Experts of a small language model.
Size: 9 layers, width 160, 7.69M parameters.
Experts: 32 GELU neurons an expert, 4 picks a token, a sigmoid router, 32 empty slots to pick, a shared expert of 128 neurons.
Training: 734M tokens, 11193 steps.
Below are experts of layer 5 (counted from 0) of a mixture-of-experts language model. Rows are named router (the router's row for the expert), up (a neuron's input weights, with its number), down (a neuron's output weights, with its number) and show model dimensions 80-159. Each number is 128 + 24 x the weight over its row's rms, rounded and kept within 0 to 255. Numbers have three digits each.
Before each expert's rows: "comes after" lists some tokens at least twice as common just before its tokens as in all text; "comes before" lists some tokens at least twice as common just after its tokens as in all text. This comes from a sample of Wikipedia text that the model never trained on. Tokens count by the router's weight.

# expert 53
comes after: "ed", " to", ".", " and", " was", "ing"
comes before: " the", " 19", " a", "c", "st", "ten"
router:135143136121161129113108118148069110157174186123140140157164123100140103104142089129136133123175136100135155148146134144137124179119150127137129073121110133122095104121193159105112133118141139142127153106135115148126177184118154154151090122
up0:132109103131136142167121149116093132142152081128164126114143140122155130119100109093124150161155106077109129130113133099118110157154178154132135118132151127152103143114134132129176180156105158129134105106169166120146101149119138134105134100
down0:118173140128095142153095129114134131154141147159101140133116155107073143141127126161092116119117138142138155131142136123087108155124131079160090122137096114136060093172102147079118119128137111118120116131149118133093114109119145106102079113

# expert 56
comes after: "\n", ")", "\"", "}", " Born", " Team"
comes before: " ", "\n", " 1", " 2", " 3", " S"
router:151150149114152141168125136136145150187141134107152141137113106126126088093081167158118140097121141159132116115143145177125099117108088071075127097123124087156118107113112143074115131141123176099126155140105121110098104137154115107097126109
up0:152103161139116129141123164138109152120125155084171140165116115132138085123096118135107142079156143162137102117144157146145128126124057111164114148154089108132115112146134134098117105129118184083111089151093104143116131145111152082114103115
down0:118130093166120070121076104123078137106125129165152172096120119169138122110104076146168113177103134099151154117104097137110160116147175133126139070090152081109109136175113108154095110143173122133166131169128131146111153128124117129138106178

# expert 38
comes after: "s", "\n", "==", " ==", "===", " 1"
comes before: "\n", " The", " He", " In", " It", " This"
router:123160137112175154137101139140047130169100149120148128135146105174095087144125100118100164096107138163149119132104129147116118094140156072105103112128167093161094109140125098139090162124083143076109130092143137131128087173192144156173129097
up1:141128141136114121183139141158116142147086161119139139162149107117114144140139091158146151121085129116090115114107136115140140141092093079123160149164133095093121147106134122123108104168097149079146134078154134109132134160138150163147084132
down1:086132167112111126124162134167139119123148129144103128147088106113077155129125139102107131086135146133111121147128136110119125130154127101152172134121087116140095101147174107145116154144111145062151150116119111112161182130126139122146157152

# expert 36
comes after: "\n", ")", "\"", "}", " Party", " 1"
comes before: " ", " 1", " S", " 2", " P", " C"
router:146124151122155113120128171123134112142131130111154140111144125126119100102103160156112150124135105149134148129133138181069109097116091091091137083144091106135109106135138130108118138123151161105133139117127113119088120143153129126084158072
up0:160185118112103091118111126140143114153110129129111096114107122165215141120114152152145169127146141117134137134139168133097108137119156127110118137123146127199148146161156125097119125142112150096145140131124112165125120176156134149123137133
down0:155093119122139143147137093133116130112120153100127103136129146121122197105139111131166160136115148098164109090126111104119124075086129165121138125141119128116163100139123142172133129115108143140122164086151129094118159109115115155155127136

# expert 49
comes after: " of", " in", ".", "ed", " to", "ing"
comes before: " the", " ", " 19", " a", " first", " f"
router:116125127160144124100106102159140123131164130142093128141126128157156100147098159153140123131120137139163175164126141131114066142096087132087145064093095135110117114138177113139133128114132169123114137132138126117111138151114181139149133081
up1:142095132130138078146068086116151130166148119143143106113107172132131107111107136129104145148105123100149121116140111108111108133127126128105110137153144116126153098116135101156080135186162086127149167111143154121106104110177166122157098120
down1:099171145133100116100147134145156145104161123128143156091104111165137150110098104129137176074134175142139099135069168154149111134139173124109160132093140136138132110162136153129144131139123120113097132130164144111125150120112105122133173150

# expert 59
comes after: " 19", " ", "–", "20", " 18", "."
comes before: " |", ")", ".", ",", "–", "%"
router:112116130150101147148144181173107097139149132156169112129115139140115069139124166113098127110143109172103140154163109120090100131123098136125056113142148143143110104075121118147168103119113169100119140112134117114140095180116125156090128126
up1:156128122169115148166147151127111133121099116158164115117136090119119072089133091116103155155147124147147175118140090140159139111097109120145107100161127114150132134139156178132150109123103151122133143103141110149106122152124083138130110189
down1:133115136090102151158072129126101139111139134143133125119139141113102121098152137144117132120153106149156127088127096097103147097150097122128092149188162103160101160124088179143130129134144127133168110175123109148088173108138135149117133153

# expert 8
comes after: " the", " a", " and", " to", " was", " p"
comes before: "s", "c", "p", "duc", "d", "st"
router:184130140175142145124101143127100138153162132095099154091152107142188123134118123165137111109093126136099144122135139165127104116120111127127129126117149140128125138116101126084120145125126128130103094107148129169162155111114141149133096148
up1:171149176173144109084128140106086117166152158070146136132122148120127132175102112143160168137108110114111126150121109112138158145123089126120135101168127117130127131124108129123169074145147152130108125106087126114134149132123103120126134128
down1:115142116136125109137118115177153157128118142191122118086123128165131156111120132151157153106149195113148105099100110118113138134099141120119092108136127116116175133130157170103092135167143076107144095123111073101101126153101126177100133142

# expert 46
comes after: " of", " in", "ed", " to", " as", " is"
comes before: " ", " a", " the", " an", " re", " first"
router:149127109138189123106118128135144137115169125120135141094147158153130110130129165187165120083123144160155138138087143143086158137105136142149134079125129113138088122102133118082158137146084126085115130081155165137139119155117164153134145072
up1:160137122104156150131112118129100185178173118132101075114148118113099093144113136161113139137153115141115115187134122139123100120104136104114149110105119142139145108132078097124133119146128136114180124130121139144149136163071115135112140086
down1:120145144143098107170104132094166115164106092132109124113154145123119094117129160137096149109107154135111103139135097153111100076181164131129104129126109145130112135121127123153136122100160149113166124139112140163109135150171133131075158126

# expert 27
comes after: ".", "–", " (", "-", "S", "T"
comes before: " |", ")", "%", ".", ";", "}"
router:111139118128133122147152124137080120135104109130188122111080129182100120122143123118103132119159141160114133170121172131133097062124152113117151147145114107129136119080122091169155085122109124120124162129115118145079083143126117124121113064
up0:140143127154124131124153188114127163113100144164098146104111118122098142110139144129101148165116101136100120162135114126157117119112163136107173135134123112174135146090122113148126128156143172125155154128162103148132121124154123137155133098
down0:114116094112092074121149131109144126154132083150152130139130120118106109136113159140154138113143142108095122119109138162135105161146162140146143111159135194113159098149142107140112117109122160149160142099151115131149103131120115155106106142